From a checkpoint of a small mixture-of-experts model trained on Wikipedia: 12 layers, 815M tokens.
Below are experts of layer 3 (counted from 0) of a mixture-of-experts language model. Rows are named router (the router's row for the expert), gate (a neuron's input weights, with its number), up (a neuron's input weights, with its number) and show model dimensions 0-191. Each number is 500 + 40 x the weight over its row's rms, rounded and kept within 0 to 999. Numbers have three digits each.
After each expert's rows: a language model's description of what the expert responds to. This comes from a sample of Wikipedia text that the model never trained on.

# expert 20
router:468533475470485467559461530507469563541471445537511460437522476460529482510508467559478537452434529514495502512501515518510479555486551548530423466466441433445477405520434513510515508556479416432483493510489547530501542434504554524416498428519519487476411483484517426511490563357484525472519558520570551451462527516466504470469497474533532512505451482545528462503479479530464524468476502545543470515522445464508506536504536464433473522423513456469555561517504560502427549421508480549511521447513500598502581492520525537512442499537543522520500457509444517489519524489513516426
gate0:472556497522488532547494456472438523528505506485496492551455498511499468452444538550480470529432471511525473487577514480489534445493535495506514510557570549423500400514436511501550531496514497474452598487486505530537578482523574418553484437473493519493473542511508472494543539451483493533490410476471508539480465532508483436534475560560538509465448491479548514570454531512460535565477537480533531444446459509537537584456446413482421431493492488417460535473482466486518479490513537502467581506403549456496508509498458548567487460527403497480508477507531447510504508480553448459
up0:444548545502540562511526464507474464455466476544477470568516465527516502546518424495570490510494531449510456576421456504564507484476503512517508460521543458470503520492507551549511449475485600576565473561545509478525510534517476522450571552507580500489455448528423492541435519468518463482472526494506533507494461503505501527545457497520482523522465448522527547527460488494470463526486463525587503434505522425438546538519524502547498520515563477498467433568541513555488445539480575445518551456417522490497572589521436410518462455464511515527509509427562550483462530437517459530
gate1:591504534479561457569454437539491509467479503512549456506554533501520549523483532493490517565573535541568509469472507589538519539473586423521515485421528532504551528379466504474485498434515539467530562509459520630521478434526490476428456503520533595492468538532510460487482520402503534508528497433539502524527546525494554463462498546500536494459488538468479539481562481534428453502566475490514528519558504483484470525472443505517541562478513471460531477468560524523489536468519524532535531509486518537537539466505451495490460546516478509470527473547560482521457595520554563486
up1:525452536464421492492498487542530442462461524471430476509523444538464538548561511464530528495514439505506456517587519498500455434537439441522454510488542480460456513503474515442509473532517451466470428600435460518525560507468512541537471565540580476475488536498495518508492506539477501474432492509363467478541498455485484453585533436469518503471473535476479533516530540418485530499527478488536519483435524495479475435516472535482541534474491454494458499465494578528453500550445581516496462595548497493501503511558560469501496554507535497390517500444494552460456535485457507410
gate2:511515548517459448411516539558525457486502522466502492568471524444438461573524464540471530490452554425527508426572438512484479569475500455437498576469476501513501510507526444472479543542487485451486528531572516514488442446516467508541542465476489487491422568541531458542415519557490427454428489560536506495533496538479501431455515510545535520536467493545470491420461472470508492444483582465476550416491469477439550476507505470412527487427514553502431520470526547494500478486519454551491566468462549505532522523561544535456513544507474521526535547487458494545516567492441487547
up2:505463518529531502484446546549498477535565543456473538522517478473540412512438542524512605515523565502455475475480461515497556495470495469583521438505507559502569491518546482555535530547494545537492524529496472527545531549540488507484537529538403498481530403576411508443526498506443471442442541609506461530481495454532531504485514545521451484516511493509525456540489527535500441427536525505523482540496410502570532493517429512503488577499462524470474534535497512472466594479484452529446533483490524563472509550489542567449514474552419536478474545449583460469519466521527475518
gate3:540532354470483510499439514529508441463504506446489402502491482498507513483499429549548494511473498516417474485560520503564484532492547530504484550541473545488447514440483462533486543550534452519531525492511499482477566519498391545507469466547471505460533536461472481537542506562409513535521526492469434469470465539540497531481475479604510536481486520525593540509507618474524486419456471444536476464493450545484515475490498504450507463563488491472466504492456489448482503470533481476532499584577578489472565478484558553549496531493468585479548506484485461493574499508532528456
up3:564482513512604529502467501473521456519459454498467435465569509469531544603516506578500532526523508548533478568579477554505433500494452422568542443494480557516500476483520495503495434540517471559536465452450509478540541525444524601497450540456521479498536452541555471516512511542514489476496519522468488466512545501577425505454487518432520500494572501479415491462492501460497503455398567514505488523419499497419495515488530509550474534574522507512493440501511502489541469492586419464542482493536494496564579543516485507459482472468577519467506551506561470473504481482467445527
gate4:468503524478550524509556475482493556529534531568552465548531525468472554608476504499507503486479516430445480552521555537524477490451436473467503518547480437531518490480452420513537431479529531501505526436498483482487434448463468483453458408543569528461428498569500517498491526517456474520490471510521456484570434536536506485551433463541456508477405533546537495485494484542542496462541431561447488486459453523445478511463570462533506507413515496528547498528453493477601478531529498476518488521410526608524467515548545524487481513469471511582530476510507488530426484474418475491
up4:499493524540523436583634488521479433443466502494506519464586455449519436503556481555425537465489502460548464508490476490521516435520462474537465485516507455521565441487525487534435549490386482511510549482472519435459405501559483577483436534475519536448441473537528531476534521521514463491505535484546504578544556538492455506493552492494451569465478531512524537503532528423567484523494412467501535521482534502573490442515485459532459559478580519478512525515545518459485534413505552534518437471531483497478528465502531493456442496528472488493477530442498480483448511535517526567
Second syllables inside proper names and table cell separators, such as C-ed-ar, Zb-ro-jovka, Heb-rew, Bro, plus pipes and plus signs.

# expert 30
router:474505498461488475525541493538413514554457420546509467484559465489525444535509459538448600410481534563450502539514522469452549532536518585516454480424464491476495447515484476474539538569505448453529508466434530504530516490511503575448576474528508458468458489491477417528490531437477553452519587507546560476497544506500501474434455471544530475539458562509532452526467460461470517481521547569485464506576477454503521489511584497448474552489487498515525521560521603478452512434462504502573538448500448534540565515522542494517427526527538557488530490511486527538532472500512499442
gate0:520495489485513453516489439516497475556525476533507525591522531498541481521456589479398513477410452513563459535496465502503447533537554570500529520473516464445541518539548521454529489528494527535433537489482544435479567473530489518477488494527509527472507501474479535450549488468460468514416602547454537562541513442532507460471494558435514497505474502487487535514458567483473515532397495437460475476465504524542474522584512445464446489489575454428489515516537496401456516442519502526541498502468437466534478439539499529510449469518432459446537503574488456542494485495392536503
up0:486537475521549484462539503468441513451525540530506495498511442540469462542547503473529528551448502455547470556471501563532558523488468445577465537503559475525478517520413576613524475487478470558454393576529464468575472492549508521519528497504497578537531425517477605496464518510521530483523434542544514452489505504532452493567519520562539464472455543484468506498468503543572478494525551487533498479518530447504561513467484427566554526428537502579520465542449519535512461480565475515507482490536502542454571472519521505447503494445523555568549463482483537497583486459474501521
gate1:475519459528507558487507487496506481477533468524485529520492564491449471499507562531495544489517508516530518501405539469542544553442512521482514549505407530497445556545437474530538470461513561457577464451580487505593419443494501449457542469534496503482537457579435469516524460466474547552522460448495515503504467471565587439445471543451463445514387514477509568491411502535482509435507463546497512491548415484430515519487484580468482497538519542518540552537514533501470538511518493503528538503500500537492548492495510558490510565433532543549449511549526472501458500521543475601
up1:507447535511502515526503486559557413538512506553495490443455503526517513471588475478520490535532547530461479469527474477457462501471496462523477459482502515469498505453522500516533512529497481521438492530469505471513455579508552569569442567503532429547457532471500516535482466472391496481528457507394485474479470479482518506522505462472417495558454484428510486484613573509527477426604438488516463474501571451514477486553433475537485475494498523538420527489478549510466525507495538435416458505554510550555563557544524481527511514553516525431451551482417542445520510521516557492
gate2:399517543454503448402582451494558435526504497497392432501535462492482491634469496531494514489493460461504491470504468421547546472547466466466502539471544560554556485495491547437445600553517492407471420504515521476478518522512489497533545495463477480504448499553473494496450526521508510494441584552534523435510580500436496510433536504467531487508537526503515528496486488540503466479528530518506498460493448469491443466540475534501508458545472544510487529443506529526490466437579438530506507457472513474527490526617501484456523561514479483502530522532519510563437473459469470512
up2:550488477496561512454498544542528554481477533529540455499436507517435404509478449530526595519494586465437504480484466471506478564505572481522545512432443463429490475495536519469482469503489535548508545524479459512503464501523543566504530538489473601474475436491390477508517498503486530489449560544456472445486528525493455506508521562535473484557478564491464506537490551556472521418481499503533549427447494398492487555513482499517487487503532487572422524466565491484515551464519504586494471459508502562500435506456582544444497477551439544488469550470508473551456440455508528508
gate3:481489481484493537474491503504438446513553481488511531521519530419487547478476451560581518474509539567449416415556561446520529485424503463467457471457501477564503498506501506502456492499515466539562537561560477497504491489463495526581551469519437524470542565489525483569478530519340543513480541589445457504466474513523513495497468500515524516470488507442497441456449512436522497485589490511532506469537466536463516456528493587473467460539522552467477520575546466489451476429462469486509553532490556562569469474442549543503526455564501536516517531524507461529494484444478560492
up3:534497529506527524528427525470527533457431458484492500455581523440525509571472530578547495464526516531496517586528521536468480433505496430489485409475467523530490471466459485518532413558490551515522487463448462465494512512401399543491525540456526506549513468492529488488471480520537467466499516514518508551530498563559488490505590473558513429482547578496478487515549462442467505512478553482590549531496512506485434484482509525562505545618544473418444447485451498487485455471460480401490489484487457496474492453433530529485495470558486568498525497455534452516473463485507441546
gate4:506560500425517517493546543477518532492456566493497509499562520450441491604512492585492546508489565496490496456593546466405548549549518473528502512473528538515514438532474476523510450420536476532523544416488519532531448492435502525521463478518491442500465560486486502529521454531441581433488532499448486497554428499441573525495489480494521556508461526574560460464530535460510535427464481533519468473466482474469453487490495440474497529505478598467482441505528490474518454497528436497513531526469500567522506584542478478456468470497427535460594471441545520430488462513507565484
up4:565513550523534531520549517508469439479487514468469493436507441475490481539586490438487527517435498532547462520509504511547561457585493531502407519528479470480470554553459456489459508492468433493481535580503474443436425470477533556449447456495561547520490431481512461547494525467466441503478505448469443518524520506492477518566511445545458494463528516452510573543522507424527422491425511466443503521514531510530485532495587537491534517516492543452478488521542509479403446476584539522492453471481505515504417501551520513409472475574532554416472543485435493447463514494533491510
Middle pieces of proper names and words, such as ov in Buk-ov-ica, on in Seokch-on, it in furn-it-ure, plus initial R, W, M, often in species lists.

# expert 5
router:455517530432481431539507556545477542545469470559556453485536476461548434547497451562493564444477532571483507581496528460457481578484550547527473462423472467460491481518465500467539522532513475474534495481442535524533564467487523550483553474498518435461436464496507473547539565459494546478517544534525559475466557525493491445452474447573539446547489529555507476500459477484483537507535534535502475556617464476480544542499562469473522555482538446451516523532497545518462537453434508555528523455511478549519564533508495565546463504519538575488505448547475513563589488478516525435
gate3:531505516527474499480421555510539474507488526437545439484462523428524434555538511548531451431500580590458496454485496478552465549463503569451504483503550522487451512444518494437536507479490472447578506520485481544498509498471504521506600515588517447480499458460494462529511548548419520479521444604439471480424458495468536537527574533510484535538564486446510442540470565515465562507509535487544514464526457500478486513568462546500509516484496472475454506470480480498461505451502506545442497553514591560558447483445531582490493491495514538491527481442554398488488521450527492523
up3:531538475480519475515484491522521550510467398525498531478565502464551569543468549486528482493506513461566505544520463563556415431515448459501461463530443384512538490466548552563549456630414541548555565457467493449448527515514478516468472515529552517528448504579475517512518484542449458478523586490520474463516530475518462456485465477398487482533509511590479561448432504450528484511445563472511535484457512509486476492546467491537475488532546468504502453477459517476522462569505551523569513446436510498533488556488476469518440447504521478520530509485542544467467464492500489480
gate4:465504477535499448557536483473527439509446571556556559519550494525520606488491465424581468506439500454503594495520539506513441529456493554541558519503488513566472488522472512481518439531519512567536530430556507525488524416474478445508421517489513501473435516515509495562513576514468462496409468559461492484554459436479492439451531464484470513453457485470554503429524536520495552549494480457551525488527419454475503478523508452441493526483493580522493520473474501473502449512451502579540477550437476534442498553507507564440465492426484488555493504522462503491488459410473487462
up4:519533506465481417499621516524480493456549485502473546494526522514528474537460528464418525528476536471534526509526445515509554482495443504523476545468461468490502516530470497500492480454415462523482541504486523519406445487493501495527518554429582533479511445469498461523499524503485500455464446404465548488538547529389445487487497533577471433471501558468511491488479485454532447515455435488456568567475573553606530550435539473522449518527612539430525499466533466491514491513516482542536399455531514471496534469538523483548484490498586495436494487457491452501501511455499476491
gate5:473555533488488474501503519563434507450538472546498518466459458472494476454520502537645529496595509514474513440467531463432576565532553512475530463542480475459491463549448525543573451478571551493529488462512502513525516480494504455530518497568452497552568459500487529563511531499489458485482483499461575474502518514494559488487464559579514411561463469481489557534470585518481537467516548431492439478444548459476465539553478421537515537548538482559493500441482464520490526526523412525495460443431534475476471466493528539491478486446546539461546416466525502459525509495532475458
up5:533495407518492510537573514492466517483496596486489475487507497549513483519535488567464433512550485481484545532474534483497466522496494429546479507495523499547479453511452537432551478508449475559499560482545558513521500478515492527520501528458486493389508495453480560474497450454512542552559534440479464516463474580473494500562493495557475575535505566467413432611470543546555512512508506579547526483457443529479423542480531523484452503545476612503489483529427463535496469479543506481572533475561525467480482502425570506492544436510446532505457495585504462482450479508498523458
gate6:499529498479439464481527528451567433551499576553515514428530489450485462468474575440516506449456501515510483512443439473459442512538478475440532493521482533478513508500534512440488495491562527507519505598498499537570515494493570470539520452486487464506514523566447461520527534425519525523497464514545492512450551448498348515497468474468482507489492475473487572476501471486480510488464484463612461518528487526511562483470434605531552495481487480514509519457589460498562408464479488519585495488522507516484495494491469581531514438546552513427505472488510528535509424494585559531
up6:467532542469485463513498513464466510496459532473522473400482506503439443534543518548452525454490539489546546447506511510571503475434519487544482504507458489495545533434544496492487469490517467529508496608478470440513511533596506532495495441503530593465483471511510421542564557476523526545446567556420493468457489454467430497462490491500429527518491463498489507420507477546549447486531512562540475498425454548519540475557486479525473472469496481461460456504596517500429441466457496430593475559494531526499488488538580484410480449562525474480530465442493463562464531519454491505
gate7:414487472494503534487485532575481528439547529542593467565549496543488414493474575553515502493500439536516469487473533502511473483552462475465457473507522521540448436523450483593554425503491420494538506426476483492523558454529531438534520451419502500483486526449476456463514508449520479481465593537516543512494537467471451432541478505512543480479509490497504480465412530493522451453443437533433422520528436499545537539515520484474484593549466480491450469493556490576481494586503511530527519515574499534481471456506478504543485466512493512503536516508528532491538503415480597443
up7:526595564506542513470451493459459522474531509487552528506450453554452478493469443492580510451470482574547450462492499527577550530450528479471444495442496528460550547531517514496487456537570547424504426485532538441530485484521560478546545452488492449483530426556503428485536393502502466525471513501520495514514487471505500507515450445482492507478533565490452448471531517490494462479510490502533535505546513437577545543546469522522483441601529495474555516456518486486500552411531464516488497402443533505464583544535457535535521474527515508459524468474553479540551549532564517584
Short capital or lowercase word-start pieces, often name initials after a dash or comma, such as N in Norwegian, B, S, v; also not, un, never.

# expert 34
router:488514521405486441518489546507444532527438443546537484450522430460521468512531451532524540424415534525472500518522579456455512567506514572527433447471456459489480482512464501449546491504507478498505468509500533531493529502510511536447515468496543462448445510494521479501490501418501504456508537560551518472457519512476496439459467417534577453559520584506557495510462447451495510501547535513506445533573465419469535559508559450443485576466553464502512535517504545495447533401427461515496543441501408537515541554486518515532477490500539564452500447565450486504550486461489497461
gate1:451538533571492492501478523565493512442526574518525457480436559459492429562543521490536541603439488581466508495441483501527505582464483489498467448403440567598493527535525519467532505472471516465528527502483478592516453487488506422409448488545431474506538446510475519517489492471436516492544480441532464502564476517510503491403516492479527426561472490437509524569497498510489486537502442553488488526532525458461481558413540538500550522517516564486491479562513494503464522499567502487538496422491430553517534482478509580461505441463521569504489506529523484526513531528509476515
up1:468533482481499555498484510510562459522532438521557480488505529481530491515544503485459504462502536467499496485526462465493416519527481532475472438549584480488461576457501552394485457506473423489423457524513480536582496516498569512493369538453497417503477487443508492469479502555455494519482474537445500483499503473500444555554515456413486477486479533471494539459556524472470517493528406548506543430468566499525520453399440518532502492488503552513456527481471535514497483522427520493392526536571563444581532472516515484495495509562540460509523520487494545502478471523494475392
gate2:444489539464459470464504520470488485474522557522515510516521500446539478525524423514556518475499514477577518543484511457461469465462442488437530536500540485551382530420518472501509624537421457444520548501554486559509457568475511459448533470440491501505569573561483519525406476492504538463441479528472446449469482498534545439472469462472496517541478583432473535507430488485462416417548521495497460531542412491504474510477492488467461551521504538575537513519519529503526521489547438520531543458430475501466475487476463563532467500479535522445509557529463530529514504536481562520
up2:476484536519520531472424576475484541514504457475478460525508493492547439489465464529550537511492485523466445591458431423536494496501502490559512459500526573427486542535537445506545485519544510537451518581467476437563540557449437531450534519496468493447489469530427445529486487459504498530426595508399471464472535497550512503499537597544446529465514526527491474518509504520525518525473460461590492501457442478513487553519558516563521488485517588523466459536474500487514565482549503552451419476516484561490488502500576524426490466537506516480520534444505487487373490490497503529
gate3:555582504495527461527565502477454584521511524442480528502471520414520450446504445527512515527480503522404432423556495447492495523519432568521500499463519546493435520548483469448539515554533548467536520503515524467453616471477478525465520436477456498482498516469524453563515499522496494466457573558484540507477388465521530429484511505522542532531474501471528581496508478494432510505527504460543533451489495518491478580515470509510499499531500552487463519472572425502522465520467410491511491542549547629476513500539529545502541511538453588512517500520528417467531477446469531489
up3:456462486548466513549496530499510515475531475496433508484553516486464515612479504558498549519531549551575501539485557502451436424494505471479475476485514452481495539439452517520513426460466463503568442470431424525542518426486523477516563533426507490547495479485537549494514515547530509447487511515491490430512525479525476447472544458472481471520504482522507506486507598543500594531418525496579637454496545533551506541559517519476587531569486458399450400489525492448482483547456476488491536488515493523530475543472452546503482479563536497463504494535484519491531441491494470520
gate4:500494501506568532483488528458502518469463477505553564479523477483498520529544548527526529505459482448490522476468546488444498488467488576466445548453527496485538404453481498537504442427556478498511508422506544516528472426498498475483493481462507511373470543489457527528460523504519430479468480580466502513544449488511512529533455489519448553461449490426580557534565512485471513459483528435493481390449508496479557519474521483424503500465443588500471536551507519490480451524490472525566544482487545585420468539484463549436473513445477548542573501443434522515496436436495548455
up4:501563523504490533504633548464514520513510418509454502494555541489499563508583504548439505520499522452545493457434452577519563455467491514534521479517436525577495584515503448493504483460426507497471401517542532465485514468531490555491456533495503489473490497487452531478452560515511458504478493504493493442573505531460442529479506504448461479463533547494441504472526528424553463394484489506447526627506465535521559538506520489546489539495534548452506564444531581484541537542526532535468473552457497503521478534478454473487533445566519510433443467498552471530489566464520508495
gate5:568533495507501514506415460514456518454521554557499542479511438415481494468523531532579480461495447470483527548441572515453526502509479479464467507523433548450474543525526539447606432441589477509514468457512508546500542438491560486410498526463553494510543563485487504495506521434443485493526519526484543485508505464471477498586434451541554540488516501437491518530446514493438443554479560436544446574472457505436590478504528443566495548518512511520473511448522509507473464461481465486495467462476506502434515507565542464519495546422554525483569476464569497544526509494496487456
up5:531527504502461514574508519547592455459511486474502547506592519486544534475483525483410439466508543461522451459458501470489539506450534444596536496544458485568519449404524494460500517490540482454529511506477537540474461455567475506543513577406476491499509540478587497493490511489493489567477464513522447459542470535448442507525518482551504518558526559506420535531423553555557463546500549479535528486485485474536465447533501479611504511476469516509522495396518507555544525491528484489518517466558532433543507539555521510473460469559487470516521452586471445510532524536499466428
Subject pronouns and discourse words (he, She, him, and, also, then), empty table-cell pipes, and middle syllables of Arabic and Japanese names.

# expert 28
router:446512511477479465540508568518475546602445451535527457435505465500542469496515459544530552470437549574487569587484515497507516541523542528534481426454429479463468488504454482474538529527519476447529484486475517543538543433525519555452501441515550474462441498501558445507488560422486558480544530505559528475439543517489503464455455426523551476536474561552512485504453454487447552481530521554502483561548453427454527554479565446440524524446509463463574544527483564529467527436433482509518530475526448542516555518551560532531463522503550528491483452547488511521538500460478512453
gate0:549566517499413525528519564547510535486514456592564495553499450496555495528505555529457560550494517495515474508466423546558513535567512597565532500486542561466492508524444485538515499539563513492512549506481427478545516610574423477550478530514511474574481551489464485499496473511579468541510491509491497547522505575548512442510505479532562525523534490543598540567457527557510474566506458520451514487456506508510444601487530459495503496552519462474464542442449547501509442491537485520519601487432536508526498458487463529516474482486464497522496443485469543521502551486543453497
up0:503512545504485537504559486585520510496429468442470521518599443539486517449554512472476499504431515420508482510445489486503505508510517492523497450519488536402569469524575542472548508493484520561545480505477486462511521552495444486526496589559541568555495467528501446571463537527439570466541564498506534487516522509495514499529534507496502450530447451501479500460464480507586487568526477408574525453521562549463566534460478418560547520405490511572538493509488501511450447507511507507566488543471464468402548499536489477471497493444507507495545531481487526442484573453431487497
gate1:479545518484514500486543513553497466510460554524545512456467500415526403485515537531482500512549528518519551542445539558498503571443520545452550478452502504556466527508489484517516486452523521496503483503548490511559464462499447530450537474504526603425474523480542497435506497398450539536506485391461570466494406507544570512473502501513522470510467496452505536557456456508439579434531533512521564503551501499500440574492433527485511559464501476538518527532578473535479430495590478482578508502543533514475452478493496472471464487487500533542466469459587390498476476517536468502
up1:471529490532449599500488491502526413458568538475552473491467491542499602462551480478439519445519510513494492482493516579463443469555521476466500507492464451521535565519422503490587507524556477506518416505502475481558529453499471561451475515488505501467444515495477463477483493475516534505421481504439426455518410407483482562449498411460499576453464555468543516497557537511532553458585505486503442513442501533501511495458434493480490501561515560468481552482486491500434506504545498464468448515495537461456568530538508473520476505573462479444526486443488539483487434580476462463
gate2:566504511495572439437581537478533505432494525434538508524486474488549543576536513548466495552502478477536580515472454550566515422477418528446548504474514483392519524453513487452448557458468496470474482583559482580527471496520532544446516487502484443458458517511543431529450483478496533469512503581580535483521554568497551528458504454536498493487471522536490521528456491437423494521492502507394511460496507505510561463532505470410481491545483566545468529464515548546502478465520435480511509551486522488543469510518492471532442465514540447519552451554493486566516496449463529540
up2:467473448568562495405502531540495447533445478500515498476465529500491419514470549432534525567525485504464560511477471458517455563549512436470522584514470507426471504520468520415573488532475532485471543559525399506532432505501459482485501522508478573529469469540421485483416501485507488521486465569481529547519497542510463462499492518515528513488525548487520489465428503592510549473454508460509524505510447493564536509518418545407525524512465504502455550496518578513502535469525487470507470522563473538444514445487591558485504474559505516472487511457546535427467411468544466566
gate3:535519559535428503547545512457510467518424468509499439480467558482514474491571452529489445548472471518482431524504568536568555488489493515519503486501516484516387499476517520549562528576508570514508544455470534506427504484448417465492515548577483536410503486420502425569523483565503521507509494531487479482407429544486551548526547445538384488517566487514519496552503567480471513482472461526501519463506463533517473482451469490463502480524496537480514502496476523546495525507421589494522505521569610545549516494474567526541514466481494536526532492477495435522499498456465447480
up3:418426486526467514477470540449544486531495459500486480445539474437561548465494468564563456502576539531505482589526510554466396476480543460528504442581569537494463476458475471527554484502507545504550424428448488478457484431468552479484506529411460547518523539488530504579502492512436492523484515543511512531522572489503479579546495492496458466483508507482509531499483524464480462437455519454469530489444428494521436532496558553487576493532543427459472418548440513543486507471498532474553473490526509515541462533465498553520479454563528541457563513465488540483478499451485589521
gate4:511478539486470521550581581513514483528485510460594544481526507501513568536560490549513505377466519482481582464554536475471510531476543489462517479465495484445454418443403500529520482461494511503572536486533534527542426467447489505431425443531460533450453577491506467515483524459521498488481492503484463559511452466482478465547468442435446588542485527492504461448536460410516513496565537518488484466485450458474459480463486486438511496500540485512453492473478435499448527528437502499505487497502535515448460636492471460478468486535506485487509438449507488504423478446468553533
up4:522548510445469403546607494481501480455520511465503576489495476530546469494544497533446478511491446472506500535447505595492566448505454511530538493533477458541505526462476454522504564464536544507515531491487484432392451511460456543475462507487512453516492476479506488538496496530535473515367495407444492511564469517528481454479466495468465529506505513414495578468487521471573400483471483511454516640465510551523513518505514511485508556524529516488512549433492583463463520517527469521503468482481552554518499469472541492468525546551509553446477481552560544505529580531461477473
Commas after places, dates, names and clauses (Covington, Kentucky; June 19, 2006), plus word pieces like Rel-ay and Mel-ay-u.

# expert 19
router:475515518439521463518518513531488571580464456568542462477513460473554459525508457540499557436489571568497489545511550472434536534540556544546483446477472465447493445522473489455547504552508462449527483448466541525511534509538547533481549483521561417447461483493522442516524560403471561458533555511561524464452534538537499468420464476530530467503457567563550466513465470443480535511532544537465480541536471446443532534487586425452502510471526501444520546530525518506433534446429482511511541430490461507523586530517507517555447500494534526510511460504485513572555541486505501458
gate0:497508525504508570485483466477490543481473454576504411527472525506510457526489582529467503517492500482519452480459439558531512460479606458501519484486541543467474476474450496513546486498497582520382598501491503476559517509492506447510515516509521470413487575528587521520488526517464504519446475487487498498578550516567478467524497553490551463439444479541569552524491482446468458514510553504426519515461487559519481573487463455537473439537602513438552487475496472463437495394505532499567522485449554558529538507482461557591460465484491492450493524452502482496509506476505512438
up0:515484510507530546489491571536445521461460446459516470490565453484463447500500436507485438473459496474514471542476487427536508520539451555456479471505545475462536521516469524536513513430498553557576488532495489471484542460539474536500494515555501551463518460463457488551425505497528512493559536539487490494507430557510509561512562494478501544482495530468408492493406497528557488513483538447555519500522608476398474520491489486559484481446472508543499500548505512562463475587490500460642524559452465451419571480464482520524459553471542537572544487497554582480539511461469490534
gate1:499494498510577536484528537479491501552491548469535414558573540437487515446534518512534492567486472522514537491475503514433491508518533546459599491460458506496525514511537524511461500513518542480541514502575487517506512409524488475492485534541537536453475494473480415474521504479501539508539378423481450528504522540533493444423467609435506506535441552479485501487463566478426571531504513525543545455540462440434498516467535573469492506427479474551543508479564505487426538492449506553614563537576537504490515519472504526500439521505539498467498499495538443479468534575531474508
up1:503462503492461537521523492525528456553508522524481467518445468527499571517524481508555558446520570524469484489617524460512504491495466511470457569558514504490434524436504490457577485529487428548521520496560551471543571512476545558546499540483495459515472538500473461492468517510409448459517477557428497508534522452495493546496523436460540482530414516517523540545570501463452554483538441442447584491491473586501509430501427474524536450430453498499490426461454586491501489480495533461458458493479579545557473441538528498450434537502556471458496524462524498503475493464419465499
gate2:528504541543527486470481517523548436494553504532493516507537480464496542508461453517486514509485544457559499463570512465493496466445467511501513592467457528487492587464493548467489613495504478464495498538501465547530497554493501601492480505472469452596484473561507491471610564524478517488422554542513513427505485526517515433465501577498505474563542487469454447473436489443530413461480541495455489464468458468502527548484496476485429599505480583556477485465506541499466533402585419510464511521511503482489527437538498460497556482527539522525564489504513456488490573479462516567
up2:454533495515558514483511520446520469526517482529464440489430479437452413488501488498562487509530507507510524582518514459444556491528456463494512458494504451479516494515500486546556558514488506574523556473514433504550495561478553404429526511486525551448449463584423489547418497530459478454445466525441447500441575523532449516538499514462535486555487592436475481511447523508517441459459503470466454514474432470492484529470453506561461577535536460457484501533502465506506538483477521557492495413503515541451458478510549568469579576501488478544446536565531502545446480498525451522
gate3:547563522567487462424531482543521492617528521509522395466486476551497562489572408539523503508506576573474507471475464516548560445478491538523531465507498545443449536501516479487478499550485500488547480531532450539487522463520515553486465473527449419424504518520504534554533534508448501469540495585484521527448436500516435513529408478511473457480558509501489550478470513427470550525495522422494568440525449523479546531536514484500502482549544519443510510521517451516458534499452456490476503525473542558513516517540570513540461489484474473544516495433466519508623493426418485498
up3:448479448451534502497470510439563530456487510551559497548502512443489552535442534504512539571507553485494501543515508510487523439475502483441466442531498501495491530490432521478538388519520497485519476463510489448494480493530511569433472475390429486560491418444509508472546480445492471454455470506464448458565547434519456513508517503492499471518468511514545546540482456387529445544475472485526583506467465454465483552458542517532508557600490484492503491447515507394494493493441508447469536439528469502540518524475550546565527541522515544512546470555486572427543467509550524556
gate4:522511486438540522494564487434501457472482563478485480507522479473536542537497427589487501454487497466467465496529595485451510521570506504536483482493475527528480414473428559410511382425524509508560541444455501431520565441507543500498535429511483472507414504490483476534448573461454495515454483528496542518506496412540454430516495449506420574441458500535567568487544499480511520516520509500469531498527544467360458539521471492500526413466510505500503502472491530499497503532524467462573491542526516538511496528443555489436486480484506559520515517439469497486495475494497462546
up4:539555524494465551553583490573503524472525483489534496491549578410545522469541498525461480506548580549561504499455450543467534524508452551562481448534484502489496536505545439435472512477465520517468490565522516501460427419480550577458448527448527473548461489488487463564447526536532428563455522416497469524607490495478471472528515493529503511525489557450480479493484497417488438513475553429447495550503461534543483423435496584502441522507549495433553483484478466483476450487582448541490480505492489513553557485486515495480517549557513519488522535487502491471543561563486465491
Capital or lowercase opening letters and clusters starting a word, such as L, R, St, Bl, Fl (St-andard, L-ibrary, R-oute), plus digit 1.